Below are experts of layer 3 (counted from 0) of a mixture-of-experts language model. Rows are named router (the router's row for the expert) and show model dimensions 112-223. Each number is 128 + 24 x the weight over its row's rms, rounded and kept within 0 to 255. Numbers have three digits each.
Before each expert's rows: "gets" lists some tokens that make up at least twice as much of what it gets as of all text. This comes from a sample of Wikipedia text that the model never trained on. Tokens count by the router's weight.

# expert 1
gets: "|", " |", " May", " September", " October", " November"
router:142110126160131136139159100118083118144089126114112114117133107108108117159153119122132131118159106124105099147179132113103122126119088150126141113131091128120144156109146154183109122093142154152103131135099133099124105122144130196110138127155139158117141150105114109135135149104125115094080131173108140116111123123143116090131142143131

# expert 19
gets: " (", " B", " D", " L", " W", " R"
router:115109124134178100170125130129089091134109116137107155090131091132158131142131130139123134140152166077149121152142095141117117138112111153116167103079142149140142124134092152137157130098165115110129099150154134134143109091132115153077112112127151115079180141114089103139084179138148119118156121140126098120103172156150082096116130124091

# expert 16
gets: "-", ":", ",", " of", "|", " -"
router:118103157141144100156153129143144131151077112132135114138149137089158158142151122156102135104165120137121099166148121169128112112106101131154144172100123119095155155129146143108112124075155133139144115080078150150158120106119139131112094129115159105127128157125132096124114076150138104159141155141134093086117099104150116092145110086092

# expert 0
gets: " to", " also", " not", "6", " would", " later"
router:116113095146105129126154097176092123135106145104085140125137099168116107156118108124112114101137160118105110154135139121145150118107133107128132149076134128145128163111126134169126127140161145148139126112091126135144116103152103163096109128139128130107149152084079104123118141127146144190159153163118072103064170123161115122124132097121

# expert 10
gets: " |", ";", "0", "1", "2", "3"
router:116090115143144138108165091126135090120117126116133097137136118116151116161133125124111103126142151106124148155121119140087078123104100133147155165099081141145121151143115169118146134116121148164114137140135124160144118094147108173130122103104147095087143161113103116130126172148174127132075143140112114107133107114140139108140137117096

# expert 12
gets: "19", "0", "s", " —", "1", " a"
router:103109099146147111133166088144101112143095106095106112120155098143159121153156088136097116107158150109109131160152116134112126117104099128132157158092095151119166157099109168162148148091153132156129129108139127136150106105144095161100104120136130112097154164114094106119101140145131121154114160161096089106105129122157099104137160119100

# expert 6
gets: " ", "–", "/", " $", "°", "_{"
router:120100123160146085168140108146103096145083106111102131122153126164137078185124085143089148164163149122116110135108152084113114137110127139106174158099106142133145179093157143160140115139162112155140116113120127124140108132139116134089086129140129134122150149115095138127134149174135118151145149139100093114113113149162105102131121129115

# expert 15
gets: " of", " was", " in", " is", " with", " as"
router:133127121146125116093121090155115118128123120112117147163149139083138144137145114145075136118148134119161111128121132152146102126133112119118146151106110164121142168108113147115165157128140121132091116134125169105152089118134134156127097122139147113100146113116119109126104105120117141123134147155114131094102128138130109131155106107102

# expert 9
gets: " |\n", "\n", ")", ")\n", "\n\n", ".\n"
router:108105101157136111119167107152103109134111107102104112097152103162140110161156076113118099094168142102108141144150115138122140121096107099136157156103091161103146142096094145143117170107150128168137135082131122134152117112132122144113096117141115134095161157112096102140100143152106128131118174160109071103090110144168099095139153109083

# expert 7
gets: "20", "19", "18", "2", "1", "3"
router:105102083139121122157179131154084111153108100077122083151123094133150125168143129114114108121172104116096129148160124126117144089106106123130129152076096150143193132131117153126139147123185137114102119133154111145148114081132108123121106115171143081114140158079104104104123137135154148148087148141105104091103153150150088123126157122124

# expert 17
gets: " in", " on", " by", " at", " of", " In"
router:118097131154167102148144109122106095168128094124102142155158078136138102140153088157131107079134123099121126125145087139085129087101110134120141151097094147153121105150142133126141133127167075161099112110121127124126074105139107149143094130161166103087136100134128137135097109148166146127117143128130128103093102124140104111125127103107

# expert 20
gets: "\n", ".\n\n", " \"", " that", "\n\n", ")\n"
router:103127102137129074133143086143103145102144078088105101098141089121102133154147090124119091100158132107130106148119095129122137122091105149139160137110146165116148154103126159165080165116144112146166125116153140139136124077165082159137112097128115162096128159134118117089140139113141132126150166193066136108138176122139113134124158134103

# expert 3
gets: " he", " it", " He", "th", " It", "%"
router:114109102157157074153142128149072108102129123124130102123148103105200122130124115101118112123144186095100105178114122150101165135104088110159163147126108149112130145122115153191084127089141156156133106140109127122148109131139089139105130139124139146112154171123126099110097144169118132117132190134128109106110136141146095103152151121112

# expert 14
gets: " the", " a", " The", "'s", " an", " his"
router:126135087147153109122151133157127139133108129119105084137162077151094080156159135141118133096160136100086111131146078136100124116125109127107171166112154152133130127093131143142140145120158112145114088102129173139145116107145128151124147090176144105120124129061151088094099149121153113094125177132133120082088106163153120109149141094104

# expert 11
gets: ".", " |", ".\n\n", " for", " in", "'s"
router:100116111119124138119148095176119108157095105127101122139153126168133119125134097130116094124156139117145124156124109132085140108128089080141165126095124123131171148087118162139156150123163126118116105136146126115146102067108096135093097115123120143132167148127084125155094132121102103173118148150121102148118093120118110116106139106109

# expert 5
gets: ",", " and", ")", "\"", "),", " which"
router:078107078149126088160174133175098125122101098102110095143153111144130127104125109128147136115124126109111111143113091133102160139108113117120138146098106129163126139132158135136153155104158138140135145144149118144158114089133101140122096076135136100107192132108131138133100146129105158102142134129058127140155131145131115136113194153104

# expert 4
gets: " the", "°N", "11", "4", "5", "7"
router:102102098148148110145160090156103101143103096098097124108154091143154098146159087125105117110163153102113131169148117125116121107098094126140158157103097147116166159097125168161136143086155121170113122102126138122150105100148113154105097125136124116104157164105087107127097141154126114165120162164111099114115126124159102107139149125093